Experts of a small language model.
Size: 12 layers, width 224, vocabulary 2048, 30.8M parameters.
Experts: 2 picks a token, a shared expert of 256 neurons.
Training: a variant of SOAP for the experts, 418M tokens, 7193 steps.
Below are experts of layer 8 (counted from 0) of a mixture-of-experts language model. Rows are named router (the router's row for the expert), up (a neuron's input weights, with its number) and show model dimensions 0-223. Each number is 128 + 32 x the weight over its row's rms, rounded and kept within 0 to 255.
After each expert's rows: "comes after" lists some tokens at least twice as common just before its tokens as in all text; "gets" lists some tokens that make up at least twice as much of what it gets as of all text. This comes from a sample of Wikipedia text that the model never trained on. Tokens count by the router's weight.

# expert 0
router [ 92  75 141 138 168 176  73 154 118 101  94 128 140 170 107 151 146 106 160 124  87 113 176  77 161 166  71 113 117 169 108 127 134 123 162 175 203 143 122 129 136  77 141 111  80 123 126  47 117 120 142 107 157 142 100 134  96 117 120  96 129 138 165 156  64 169 146 153 146 144  94 168 133 131  90  79  65 134 103 127  64 163 125 144 108 148  93 133 163 148 216 116 110  86  84 123 113  86 123 104 126 136 160 143  85 179  87  97  68 148 110 129 165 134 155 102 126 112 129 145  97 122 156 101 118  80 135 126 129 119 154 123 195 120 121 181 112  83 122 106 128  59  66 145 130 156 126 188  92 145 108  92 136  59 137 195 145 118  33 117 114 136 130 111 105 131 103 102 126 131 101 153 145 111 114 136 142 108  85 121 125 117 152 142  72 119 123 109 119 139  88 140 148 105  95  56 121 100  95  52 147 136 174 149  96  97 155  61  94 191  74 128 129  93 153 188 101 138 122 118  89 102 169 117]
up0 [ 93 107 157 161 124 126 133 160 133 165 180 118 128 155 142 126 235  82  94 144 128  74 138 118 140 130 165 151 127 155 173 124  74 184 117 149 161 210 111 128 121 168 151 142 158 121 146 144 148 143  96 118 176 137 116 158 109 121 137 146 177  59 168 109 100  64  81 136 125  93 120 139 152 146 116 127 142 108 153 134 149  84 137  81 215 150 143 143 100 160 168 121 152 106  74 107 118 124 152  92  96  73 141 120 111 114 116 131 113 159 142 126 202 124  98  87 118 132 160 154 124 143  93 173 126 107 102 160 161 137 164 111 133 121 111 192 116  78 145 127  69 168  94  87  89 117 127 128 138  99 125 130  64 177  66 138 121  51 194 107 161 138 118 142 117 159 124 102 140 175 112  79  92 168  81 147 162 112 112 205 143 194 110  68 160 144 179 108  94  82 107 157 132 138 182  95 114 106 163 125 149  76 149 137 121 123 148 142 188 139  82  81 129  80 113 115 177 120 115 120 136 156 101 160]
up1 [121 111 154 132  91  81 113 118 164 121 121  59  97 153  90 155 124  95 117 162 128 103 160 125  74 130 104 146  95 123 169 143 138 125 135 101 115 104 123 120  95  88  61 151 242 153 136 123 208 133 145  28 146 203  99  72 211 146  94 122 103 109 177 152 153 135 110 144 117 116  45 110 130 189 202 102 178 101 142 162 116 121 202 173 135  81 132 140  94 110 138 138 151 168 102 107 156 136 136 154 135 128  85 119 162 141 155 142 173 123 138 149 111 150 109  74 103 139 102 164  99 102 174 143 161 148 124 109 162 148 146 161 153  45  86  94  87 105  90 195 146 108  68 153 118  78 159 133 151 116 120  85 148 129 158 144 111  99  84 134 118 129 139 107 104 130 152 113 158 179 136 144 140 125 123 129 159 114 170 111 185 145 165 179  95 123 140  95 107 104 172  92 137  94 113 170 144 121  98 125 123 113 140 115  90 138  59  91  69 123 170 123 154 141 113 156 103 124 109 133 131 131 144 151]
up2 [142 107 138 101 142  82 148  78 105 189 141 117 183 127 122 157 146 160  91 125 140  98 101 102 162 194 148 175 151  72 132 164  71 105 125 142 157 135 188 100 179  84  95 140 166 145 153 110  96 141 205 111 145 122  73 149  97 105 111 166 104 144 163 132  86 166 202 164  97 122  72 148 100 180 154  77 118  79 100  86  76 138 125 132 164  90 146 106 115 176 210 111 122  79  82  86 143 100 145 122 153 124 214 102 138 124 116 121 130 119 107 114  93 139 189  81 164 108 113  61 145 137 147 137 106 115 150 142 108 155 175 203 163 140 124 150 134 161 132 129 130  90  91 144 135 169 127 105 121 183 119 155 141 131 130 121 151  90 131 120 136 163 146 188 130 125 161 175 107 170 105  99 112 112  83 153 157 144  78 151 102 167  95  99 120 165 185 104 117 108 132 123 120 139 113 114 164  96 133 103 174 120 212 153 125 141 126 153 112  84  72  84 137  91 165 111 148 104 144 108 139  57  79 130]
up3 [ 88 114  64 105 143 171 158 129 116 106 154 109 167 170 108  84 115 167 106 112 117 116 169 194  94 173 104 126 107 167 124 162 130  67 123 118 168 114 181 131 147 141  84  58 130 166 140 128 223 142  94  60 140 122 123 175 123 207 156 122 141 152  69  57 132  82 129 147 155 125 114 108 177 131 127  80  89 121 155 190 116 191 132 157  92 159 108 111 146 137 155 121  78 143  81 137 180 154 112 101  99 165 135 121 131 121 160 118 146 130 120 179  69 159 165 153 145 143 138  76 141 139 133 138 175  98  79 158 133 174 137 128 113 131 128 203  93 158 111  95  81 117 117  75 103  89 113 141 120 108 131 140 141 116 137 183 184 134  87 111 117 153 115 126 120  94  75 108 139 132  98 179 101 131 141 125 174 131 104 174  91 130 112 105 110  84 149 113 140  74 121 122 144 117  88 178  96 155  85 179 165  66 123 176 190 129 132 110 114 154  77 142 108 135 111 134 159 133 147  49 188 136 150 131]
comes after: " ", " P", " p", " |", " C", " c"
gets: "s", "e", " ex", "ra", "ar", "ri"

# expert 1
router [127 154 114 108 122  84 157 132 111 115 154 128 163 101 138 179 153 144 150  89 103 140 151 212 145 187 165 130 135  97 159 125 109 181 152 120 137 131 134 188 115  77 104 144 152  69 163 131 143 105 118 165 132 136 158 152 125 152 141 191 129 119 116 104 116 134  96  91 112 130  66  95 120 110 100 144  62  75 165 207 154 119 119 163 102  68  98 152  93 113  93 137 119 140 111 199  79 146 110 177 130 124 163 113  37 140 110 111  78 112 149 113 175  39 147 142  91 127 133 125  88 139 127  61 136 127 102 140 113 140 157 117 114 156 149 154 134 122 192 100 113 100 119  92 131 106 127 110 141 194 167 113  82 176 104 195 100 145 121 166 102 130 120 144  96 129 110 135  91 166 143 152 132  71 157 121  81 134  96 136 126 167  81 142 118  96 127 134 127  90  71 131 104 103 156 152 173 106 155 149 137  81 112 176 109 128  93   1 102 163 180 100 173  86 115 112 140  88 105 166 117 109 155 123]
up0 [140  90  88  94 108 135  76  68 123 159 173 129 103 139  89 118 118 110 145 151 106 126 157 129 204 119 118 135 166  61 176 124 192 134 108  88 130 176 140  88  88 184 109 164 106  82 148 122 113 122 148 155 138 120 130 141 113 148 138 179  83 142 200 131 127 125 111 122 112 156 169  87 138  54 153 153 135 220 152 124  63 148  89 144 117 158 125 137  84 139 112  98  86 107 106 113 173 102 108 128 195 131 136 138  96 210 162 182  84 148 157 144 101 126 126 139 130 109 132 130 110 135 101 170  90 145 191  81 159 121 100  90 146 194 123 153  78 165 137 130 127  86 106 126 103 163 106  71 110 139 177 109 130 169  92 151 124 157 168 154 122 105 107 161  57 180 163  93 161  65 123 166 129 142 106 129 163  70 163 125  73 147  99 106 145 158  61 162 147  91 126 109 121 109 155 167 188 156 151 138  95 118 173 120 166  98  82  70 111  90 104 112 123 100 112 121 134 134 142  98 126 155  96 140]
up1 [170 188 160 148 105  96 155  78 115 165  93 149 130 148 133 127 146 170 176 110  48 124  64 146 102 170 109 101 139 136 132 144  52 137 131 131 144  69  98 135 148 135 134 144 125  45 133 171  98 149  90 184 110 112 102 113 158 155 182 139 125 111 108 141  97  99 128 158 130 161 136 163 137 144 140 134 146  81 126 136 131 145 162  62 146  71 170 110 145 177 174 136 132 211 107 168 105 159  46 115  90 135 122 112  91  93 153  89 125 124 183 111 107 151 138 115 160  83 197 184 163 116 140 119 169 139  51 177 155 119 102  90  95 120 117 160 146  44 171 150 105 113  50 165  90 167 110 147 205 122 142 126 157 113 149 116  84 137 163 130  74 147 125 108 169 148 121 161 107 121 135 148 148  88 142 129  98  77 104 177 155  99 112 158 137 157 124 168 118 124 123  81 171 135 102 163 147 103 129 155  96 120 131 187 142 142 138 124 124 111  99 181 119 146 166 120  85  91 122 103  70 140 129 107]
up2 [ 95 129  91 167 137  84 116 128 118 171 104 103 135 155 140 122 154  85 127 149 158 128 122 205 166  83 119  99 102 179 106  90  50 147  97 124 110 137 109 176 114 105 144 103 120  89 201 108 167 155 152 101 123  92  86 122 127 154  85 140 148 112 121 151 152 138  86  50 205 129 107 120 158 136 122  33 155 122 131 135  24 123 122 106  89  94 107 116 151 143 134 154 109  99 150 129 105 158  78 159 137 148 110 101 119 177 130 118  91 161 146 109 147 102 160  84 131 163  69 125 136 159 166  79 155 134 124  94 114 127 174 111 173 140 171 167 116 186 117 114 136 133 100 135 105 127 131 113 141 144  94 112 140  87 107 131 136 100 130 126 108 127 138 158 133 157 118 112 112 151 106 147  86 124 155 142  83 106 128 143 123  84  74 136 149 104  69 101 143 107  59 157  35  84 116  48 129  52 137 118 177 138 204 187  69 119 134 100 111 106 174 155 141 153 120 138 161  91 157  83 117 104  69 115]
up3 [110 106 114 161  82 147 122 115 137 113 131 121 146 180 178 124 116 146 144 110 177 148 124 121 126 181 152 158 151 132 132 126 151 134 129  68  43 245 112  88 173 120 188 174 100 158 165 106  48 137 130  85 161  81 165 109  60 125 140 128  82 183 115 105 175 124 148 122 113 163 162 146 184 169 131 104 138 120  73 129 116 130 101  68 114 109 150 116 111 134 177 121  82 226  89 157  88  85  88 128 112 150  74 126  96 132 128 134 158  96 110 141  75  80 114 107 133 100 161 143 153 130 118 147 142 120 155 158 106  71 121 142 169 113 145 131 120 150  97 117 118 127 123 113 102 111 209  72 100 130  70  84 107 129 117 160 142 131 116 143 139 133 159 184 108  79 179 141 149 130 182 142 151 185 113 155  88 111  91 171 143 137 108 174 100 107 127 167 154 143 151 173 140 137 158 108 139 102 103 145 147 149 135 133 130 104  53  99  61 169 101 132  86 113 105 198 155 140 137 106  95 115 129 146]
comes after: "s", ",", "\"", "es", "ies", "ation"
gets: ",", ".", " and", ";", " that", ":"

# expert 19
router [135 123 144 142  93 106 184 123 178 147 138  99 146  89 123 147 132 193 124  45 112 128 137 113 167 129 164 157 135 123 155 175 184 158 105 113 120 136 109 124 111 123  82 153 125 159  86 127 128 140  77 104  83 140 120 130 143  88  70 128 114 147 143  90 148  74 131 132 141 135  17 129 168 151 120 126  88 144 116 166 134 139 138 168  80  85 107 189 144 142 155 133  76  94 125 140 168 163 166 151 157 105  81 197 170 183  87 126  89 121 138 109 139 128  90 176 158 144  56 132 116 171 136 144 151 104 141 175 105 123 180  78  90 120 110 177 194 131 109 116  86 130 120 145 185 162  98 132 144 126 123  75 121  57 149 142 175 106  73 118  94 121 133 122 126 115 123 169  82  94 185 109 111 154 122  80 128 136  67 134  74 130 103 149 158  99 102 135 160 149 137 176 112 157 204 136 118 156 168 176 101 164 149 124 132 182 122  96 173 183 190 120 111 122 138 129 108  95 110 103 193  86 136 150]
up0 [ 99 105 106  64  96 128 164 172 160 136  89 136 134 120 118 156  93 174  97 108 121 137 137 136 137 144  68 101 114 158  90 206 114 147 120 147 154  96 190 114 119 107 142 121 113 104 136 136 125 138 145  70 160 160  89 159  89  71 162 143 191 169 147 104 177 142 101  99 135 126 177 103 149 126 154 120  61 208 164 154 114 134 137 155 153 143 126 123 130 127 167  92 128 122 159 162 135  74 113 157 148 151 172 127 144 187 136 139  91 115 136 143 131 117 107 116 168 111 145  97  96 160 114 220  94  79 126 166 139  88 118  76  81 163 145 173 124 195  84 135 120  95 153 206 132 173  92 128 113 135  95  91 198 191 156 132 118  80 144 135 138 130 142 136 110 143  68 177 188 154 161  98 136 140  79 110 126 194 123  91 144 107  99 147 131  58 136 100 102 127 110 129 162 110  82 146  83 131  97 142 133  67 152 180 141 135 129 174 144  90 145 134 117  47 129 143 100 112 109 175  74 149 165 139]
up1 [140 159 150 154 109 149 180 148 120 206 113 105 171  71  91 172  88 119 147 161  63 123 124 180 109  69 136 205 107 107 124 113 103 162 110 195 145 182 121 115 134 141  95 111 145  60 137 135 167 149 141  70 157 155 103  98 132 115  51 143 197 134 145  89 167  13 112 156  69 107  85 123 139 125  98 107 112 177 111 133  98 117 110 165  96  73 127 161  86 145 137 163 150 107 182 131 133 125  82 118 112 135 149 100 114 143 133  93 145 132  96  89 127 140 134  44 131 128 160 120 110 139 115  95 115 128 159 118 133 131 140 140 123 104 175 112 105  95 195 104 111 125  99 114  82 106 112 151 133 116 157 131 149  67 117 159 114 128 212 205 139 144 110 110 129 164  95 119 147 167 100 138  92 122 223 134 170 159 123 152 138 131 142 152 117  61 114 109 120 134 189 148 111 134  72 157 139  99 119  97 128 166  92 107 114 125 140  85 140  78 153 118 116 144 134 109  62 167 110 123 164 128 148 119]
up2 [111  91 134 124 183  49 154 158  88 183 134 143  99 107 129 184 133  97 108 121 139 160 143 116  65 166 177  50 105 127 141  84 178 165 115  61 133  69 147 158 113 125 134  69 158 133 143  88  87 150 134 139 163 112 168 116 131 130 133 118  98 124 135 212 162 111 138 120  90 143 173 123 112 147  88 144 146 129 148 178 126  99 163 145 118 168 143  64 147 120 139 172  97 104 168 100  97 131 135 139 144 122 103 134 122 118 172 114 151 156 136 101 166 109 123 144 127 177 159 141 131 131  89 173  97  83 127  94 174 124  92 177 111 100 163 131  47 127 157 174 107 133  84  30  47 176 186 145 149 109  74 133  65 129 125 122 160 138 159 144 191 133  88 125 147 116 131 121 112 128 166 143 101 165 159 157 168 181 174 157 146 113  97 111 128 114 199 124 160 142 115 154 139 157 156 108 131 107 150 116 146 159 118 153 152 104 102 163 102 217 116 175 127 127 169 117 120 111 109  94  71 112 150 164]
up3 [136 130 150 185 187 149 123 115 109 188 117 110 145 150 151  56 116 147  90 143 149 117 166 157 109 147 157 173 112 152 120 136 173 181 146 122  85 103 205 113  96 155 166 119 165 189  98 171 133 167  93 138 138 217 101  94 185  58 161 157  74 174 134 149  95 132 140 143 164 115  88  77 112 145 101 150  69 164 100 147  97 131  96  76 148 133 123 176 118 121 160  90 151 146 154 106 123 141 191 133 155 157 108 145 126 114 182 115 121 152  91 103 164 107 118 158 139 101 130 182 108 216  60 116 112 104 130 110 163 149 166 107 145  86 175 156  92 158 126  95  90 137  70 101 108 101  84 149 133 109 163 119 146 140 158 161 147  61 113 144 153 155 138 148 126  98 102 132 162 131  67 149  52 119 134  86 114  62 142 106 138 166 131 109  95 130 136 121 125 146 126 195  97 145  95 158 166 125 140 118  60  78  92 149 143 102 126 154  94  98 106 131 103 125 106 156 156 150  92 145  76  80 111 132]
comes after: "\n", " ", ")", " 0", "%", " 1"
gets: " |", "-", "|", ":", ";", " ="

# expert 21
router [ 85  88 118 135 164 119 152 116 184 116 107 146 122 136  91 133  99 100 156 130 152 133 106 155  96 117 106 214 134 102 127 136 121 153 149 114 132  93 116 179  58 175 108 129  95 188 191 114 127 164 100 114 120 183 135 136 123 127 123 140 131 108 104 158 103 165  68 134 121 109 139  79 171 122  90 107 137 140  98 151 115 198 156  80 140 121 147 147 127 104 169 147 111  99  90  97 169 180 151 115  94  98 130 171  51 139 120 122  89 114  71 189 169 187 116 162  97  82 137 135 127 150 124 105 137 160 134 213 170 121 166 126 177 102 151 127 147  92 169 151 102 119 140 149 102 135 145  81 137 148 103 195 133 146 115 166 168  77 130 160 163 200 135 119 135  99  86 146  55 157  84  93 126 122 139 172 123 139 168 166 116 166 112 148 121 125 122 102 149 135 115 149 132  91 115 124  91 189 156  72 134 152 129 169  77 174 115 191 182 162  99 111 234 102 105  97 100 124 140 169 156 154 173 140]
up0 [ 78  87  92 154 136 122 123 105 187 165 144  81 156 145  73 137 153 119  99 101 137 132  55 146 128 187 166 199 179  73 136 142 103 120 161 138 113  99 119 101  91 179 122 110 122 133 149 186 109 151 125  61 159 135  98 101 171  84 138  82 177  74  89  94 166 161 130 139 131 113 149 101 113  95  91  78 110 140 102 155 181 117  96 154 117 125 168 193 168 136 193 168 106 108 129 125 123 134 134 126 125  93 119 120  71 105 122 116  54 109 121 164  95 180 149 125 143 139 172 114 129 144  98 133  96 116 105 149 134 110 109 129 141 153 145 141 174 102 186 123 107 108 141 125 139 107 151  83 180 152 118  68 145 154 100  92 102 107 122  87 152 159 125  83 139 138 154  73 153 131  79 128 138 137 129 114 128 125 145 181 171 155  96 150 114 112  82  81 161 121 128 108 145 110  85 104  72 141 160 111 112 163 100 246  77 108 112  35 107 137 103 139 150 112 178  75  75 112 139 145 182 166 123 116]
up1 [153 116 136  75  66 150  99 180 109 167 130 112 147  75 125 148 130 134 137  97  91 145 109 110 118 182 162 117 152 127  77  90 121 108 117  91 162 108 163 156 141 147 130  83 178 157 141 184 105 100 112 126 154 119 141 166 143  97 125 152 150 171 170 111 139 130 100 179 108 152 163  94 109 111  55 110 142 141  46 144  94 163  38 129 171 147 143 118  58  88 132 148 137 129 109 134 188 155 147 153 107 144 149 109 149 198 134  81 107 178 168 105  96 121 110  85 110 154 130 148 104 135  94 183 133 137 170 160  98 210 128 140  87  79 131 106 103 101 105  88 155 132  78 147  99  43 197 119 168 128 135 121 138 124 116 147  96 103 143 129 111 123  96 114 128  93 143 132  86  89 158 100 125 109 132 136  66 159 105 136  98 183 126 131  97  92  91 159 132 104  84  69 163  57 156 114 123 132  89  98 119 163 130 162  81  85 118 128 175  83  77 159 130  92  95  77 189 106 150 156 138 149 153  89]
up2 [102 143 200 152 112  62 140 174 145 168 138 143 150 175 115 180 146 154 168 130 152 171 172 144 102 112  82 148  88  97 138 149 143 134  83 149 130 114 164 200 116 132 129 138 146 174 133  91 154 183 130 118  99 185 175 176 175 165 185 111 141 105 194 111 192 118 109  95  65 171 149 118 119  85  84 157 201 130 127 109 124 185 137  98 148 134 160 145 123 123 106 133 130 123 116 116 157 145  84 143 122 153 123 100  64 140 142 139 130 132 142 129 128 196 105  95 158 126 123 223 152 112 117 132  91 121 129 185 143 123 103 176 127  82 136 154  95 132 167  86  71 109 141 152 145 151 112  90  99 105 187  80 154 105  73 145 171 157 129 124 191 124 121  95 134 120 106 133 126  33 102  79 116 147 103 111  95  63 185 157 116 178 159 168 165 122 176 128 162 155 139 125 139 115 115  86 170 130 163 111 123 129 138 133  60  95 114 126 119 101 109 108 122 112 108 119 124 129 112 175 199  96  94 115]
up3 [106 138 104 134 100  97 133 124 128 225 124 153 134 165 158 163 152  77 131 103 114  98 112  94 142 125 144 116 170 102 130 187 153 123 125 163  81 144 139 186 103 129 127 156 183 102 130 107 109 125  99 157 128 124 140 100 155 156 156 154 166 153 137 129  31  76 129 178 175 137 132 109 138  63 186  99  97 172  89  94 156 171  66 156 120 198 136 109 120 177 124 138 125 158 150 149 131 124 112 172 139  97  94 128 159 152 145 107 126 131 126 126 109 159 110 115 113  55 168  51  76 143 132  96 106 118 162 138 125 117 143 128 123 165 139 119 145  82 101  77 107 182 154 178 117 177 105 155 150 105 137 107 101 130 114 184 118 131 141 104 124  75 128 132 145 106  68 158  88 179 120 137 104 185  86 119 159 183 122  58 123 161 134 143 149 128  65 104 155 108 173 194 170 147  92 123 141 108 173 134 157 146 149  97 111 143  96  64 216 203 135  98  94  98 114 103 169 107 140  93  98 110 157 127]
comes after: "s", " ", " re", " S", " was", " co"
gets: "o", "er", " so", "p", " So", "ur"

# expert 13
router [122  76  80 107 116 130 157 163 100 124 167  93 130 147  98 123 161 176 173 104  97 156 107 137 174 148 153 110 117 174 151 140 118 152 126 123  80 146 140 156  85 159  67 134 103  84 165  87  92 115 142 112 174  93  72 108 135  83  96 118  65 134 149 117 123  95 114  99 164 125  97 116 111 176 111 129  97  95 110 144  77 195 135 124 107 104 179 148 146 146 115 132 162 194 132 178 122 183 100 181 148 118 109  85  72  63 112  79  29  77 161  49 160 106 143 111 129 110 160 153 174  97  58 126 131 118 181 118 166 152 198 192 130 159 113 130 131 167 133 202 156 112  98 169 111 154  92 190 100 126 105 114 119 130 131 112 160 110 133 134 104 146  66 117  83 162  57 183 159 117 142  62  96 109 112 133 147 125  79 147 127 162 109 113 136 122 124 153 147 117 117 157 139 133 181 113 146 153 102  77 105 163 132 173 149 152 111 143 119 142 152  96 154 125 165 145 105 125 121 126 137 164  95  77]
up0 [115 130  96 134  96 158 142 151 147 166 169 130 163 135 114  85 162 116  95 154 122 146 110 132 122 114 106 134 109 133 125 125 185 115 136  91 183 113  92 124 131 181 114 208 177 129 150  88 133 192 104 167 167 143 103 126  83 190 132 139 187 133 160 119 191 101  97 130 117 144 136 124 155  96  69 108  82 102  55 125  87 157 160 139 152  90 145 122 136 113 119 158 179 132 118 124 107 108 188  97  81 144 140 143  77 103 154 128 106  41 204  72 166 121 123 126 201 154 112 152 133 115 163 134 105 130 129 188 140 124 105 109 205 160 157 106 121 147 139 133 107 208 120 121 136 140 129 154 156 137 140 112 103 178 140 122 179 143 168 119  95 137  68 107 158 178 123 131 100 113 186  97 165 191  87  94 100 133  92  51 137 156 163 105 113 129 138 142 162 130 184  66 134 192 136  86  77  95 144 114 167 109 100  95 134 122 129 132  87 103 106  64 131 171 136 139 107 176 108 110  83 154 161 135]
up1 [106 120 140 110 147 115  89 165  99 162  83 131  60 112 128  97 189 101 175 190 162 100 112 141 165  92 111 132  88 136  80 146 168 126 129 154 151 111  85 122  86 102 163 182 146 112 155  72 127 152 113  86 125 176  99 124 207 139 115 124  87 122 107 193 153 109 166 157  98  89 155 107  96 125  53 152 147  62 114 186 114 142 109 131  85 118 130 121 145 154 147 138 132 149  98  79 128 183 127 110 199 146 160 109 122 139 106 168 174 155 126 163 150 123 125 122 158 142 121 113 155 116  73 140  97 160 169 108 116 165 179 147  85 153 135 116 126 123 114  95 137 127  94 130 133 153 132 126 126  84 136 103 141 187 104  77 113 183  92 114 121 138 133 167 144 148  86 139 121 127 138 140 156  86 113 125 108 188 142 116 138 138  55 183 125 115  69 226 163  94  91 166 155 122 116 172 106 143 138 115 121 176 142  94  92  92 157 175 149 121 150  84  82  92 178 150 159 186 178 158 123 221  95 137]
up2 [ 97 131 163 188 159 151  95  71  90  93 113 162 124 209  85 151 179  80 135 112 135 164  75  80 136 114  96 150  94 107 126 114 154  88 157 141  94 146 153 116 118 114 105 115 112 129 179 159 169 159 140  72  83 178 146 102 107 154 107 117 115 132  95 116 154 147 118 144  99 141 123  76  64 125 102  93 153  92 167 116 100  87  91 113  73 178 142 110 156  87 198 123 156 100 154 126 131 127 161 111 111  84  85 143 109 148 172 121 136 145  98  35 108 168 141  84  77 113 112 106 140 114  94 161 116 154 172 180  91 150 115  61 129 124 113 105  81 138  89 106 130 168 112 132 122  84 156 147 154 115 129  73  73  95 145 131 165 147 135 125 141  87 112 140 175 148  90 121 151 117 158 147  91 155 204 105 171 178 120 152 102 148 152 146 141  94 102 165 198  78  82 200  90 158 155 168 163 203 111 133 115 191  85 154 172 117 116 138  87 140 138 149 169 134 148 123 141 128 151 130 142 106 128 157]
up3 [ 98 150 113 138 121  90 158 142  88 141 109 154 144 129 151 102 129 140  32 107 145 134 145 107 174 179  98 149 128 102 155 129 131  77 140  99  70 155 113 144  94 174 125 129 170 111 188 109  99 173 105 138  89 166 135 132 136 127 104  97  91 164 108 130 146 158 116 161 110 127 107 101 151 139 114 128  79 101 114 122 119 159  54  97  71 184 165  93 107 200 180  55 158 129 147  84 146 140 154  96 143 195 119  95  19 123  84 159 119 157 147 126 180 152 118 135 130 130 176 122 139 152 159 166  71 153 146 150 175 129 164 125  99 158 142 108  79  94 151  94 123 132 121 145 144 168 126 167 104 116 193 120 108 165 105 137 141 136 157 138 136 150 162 167 102 189 152 121 158 109 182 122 164 103 163 131 161 155 105 115  88 146  84  96 133 124 213  74  96 149 192 163 167 150 205 177 132 163 120 172 125 166 110 106 141  98 113 136 126 108 155 160 164 147 157  89 177 136 146 178 105 138 164 100]
comes after: " |", ".", ":", " (", "|", ";"
gets: ")", " 19", " 1", " 2", " 3", " 0"

# expert 17
router [153 148 144 155 177  92 139 102 110 114 178 157 100 157  78 161 188 127 127 156 102 109 124  53 161 165 137  96 124 158 150  86  69 192 110 108 155 162 147 120 137  82  95 159 173 123 145 115 154 133 132 131 194 178 127 113 163 148 131 127 118  84 106 151 137 121  44 131 119  86 137 120 125 120 147 128  67 142 128 163  25  96 157 136 126 146 155 150 140 198 130 113 124 126  93 148 125 165 150  99 134 162 157 141 134 101  92 104 139 145 106 127 143 173 163 137 143 178 154 124 133 147 109 152  72 136 155 130 149  97 149 127 163 135  84 106 151 160 130 134 108 112 142 131 188 121 169  73 136  96 131 166 125 147 173  93 135  78 141 126 178 121 179 164 133 129  98 143 126  80 109 138  98 124 174 188 134 184 174 117 158 179 115 109 127  98 130 121 140  91 137 128 139  97 165 121 156 150 124 122 223  96 124 122  91 190 142 161  98 137 163  77 110  50 197  72  81  77 130  69 134 157 118 209]
up0 [143 116 157 128 164 118 188 100 100  47 160 161 102 120  94 103 149 135 194 116 158  58 156  76 181 123 137  93  87 114 139 154 146 111 129 172 233 155  99 161 166 170 172 162 115 125 118 123 107 109 112 155 120 162 137 123 135  88 149 129 139 167 125  94  82 128 102 118  80 119 119 162 126 124 140 158 130 120 132  76 126 134 149 122 105 161 127 108 110 129 144 146 117 177 104  94 124  80 131 156 144 131 107  94 154 166 106 184 142  44 155 107 134 123 178 109 157 158 137 159 100 140 118  79 139 138 136  94 169 161  99 110 148  60 153 119 155  96 140 132 130 157 123 106  41 100 156 175 195 110 191  99 102 102 163  80 103 133 127 133  87 161 123  86  92 189 114 152  51 106 158 155  64 167 105 128  96 147 128 163 165 160  99 122 133 109 134  85 167 116 111  95 111 115 126 125 122 157 104 190 154 151 160 101 112  88 118 151 137 162 140 187 101  97  73 148 231 112 139 118 119 157 173 104]
up1 [141  94 103 156 150  45 156 134 126 106 143 121 137 208 131 162  81 116 113 163 161 135 138 158 143 112 129 143 169 142 131  82  99 117 202 115 128 142 166 173  88 152 186 131  82 121  76 159 164 115 130  83 132 145 140 136 115 170 126 174 175 170 118 114 120 154 100 122  55 117 119  82 116 137  82  87  75 115 159 113 130 145 156 148 158 133 105 180 106 176 117 132 130 175 136 154 125 141 125 108 104  89 127 126 171 120 186 178 118 129 105 175 118 157 138  92 111 137 130  93 101  51 152 109 217  84 128 142 184 149 140 160 169 118  93 134  55 125 172  82 158 146 131 152 148 129 127 123 106  99 171 115  70 142 173 100  87 152 119 142 114 137 171 129  64 187 129 137 142 181 147  97 143 153 199  85 119 129 166 140 128  91 100 105 132  93 122 149  98 207 156 163  82 169  87 170 106 104 120  98 161 185 157 106 175 151 152 117  92 162 142 135  94 113  89 179 134 104  89 162 105 112 128 173]
up2 [192  80 110 132 158 121 166 131  70 105 120 157 153 130 132 134 163 135 127 194 134 136 114 156 196 176 135 180 108 157 115 113  85  97 155 163 153 112 192 168 161 111 101 198 120 131 127 173 127  92 195 123 154 151 158 173 138 135 155 165 132 150 157 141 106 204  92 143 117 119 122  83 132  73 119  90 126 128 148  75 118 186 103 118 101 118 165 141 119 158 100 127  90 102  72 189 134 134 120 105 107 117 161 126 190 156 145 128 151 117  97 136 136 126 194 103 131 146  96 102  54 107 136 107 157 169 120 175 138 116 145 149  96 187 112  47 106 133 124  59 123 158 174  76  86 116 163 117 119 130 135  97 101 107 124  89 106 145  78  89 156 131 143 105 159 154  90 187 128 131  88 137  89 158 128 126 107 124 119 182 109 143  63 130 128  78 140 187 108 163 160 136 120 143  89 169 112 159 131 107 176 132 166 135 105 107 177 174 100 123 121 124 139 118 213 160 185  73 103  96 141  98 168 159]
up3 [160 112 152 149 173  71 125  79 120 114 128 176 100  85  82 136  65 106 152 110 132 106 150 211 138 125 148 138 139 180 143  87  98 120  92 119 151 114  83 122 124  97 122 101 109  78 124 154 151 166 144 160  87 107 137  90 145 153 165 155 122 144 132 195 174 136  37 149 114 130  95 151 117 138  88 135 151 103 126  87 131 125 135 106 122 123 143 134  87 139 113 108 132 145 103 145 130 145 167 157 143 122  94 102 126 129  98 112 107 133 123 114 119 131 132 175 155 167 196 126 130 160 156 109  43  70 118 118 115 190 134 125 106 189 143  85  87 154 177 182  76 126  67 181 159 151  80  58 141 113 168 146 173  94 117  78 106 129  95 191 150 203 151 111 117 133 123 146 171  91 157  93  72 143 135 123 147 105 167 108  95 114 180 120 171 124 115 176 148 116  52 153 128 128  82 136 145 151 166 120 123 160  83  69  94 122  55 161 136 167  94  81 125  79 130 143 166 109 139 148 176 164  91 108]
comes after: "\n", " |", ".", ")", "-", "=="
gets: "\n", "==", " ==", "===", " Location", " also"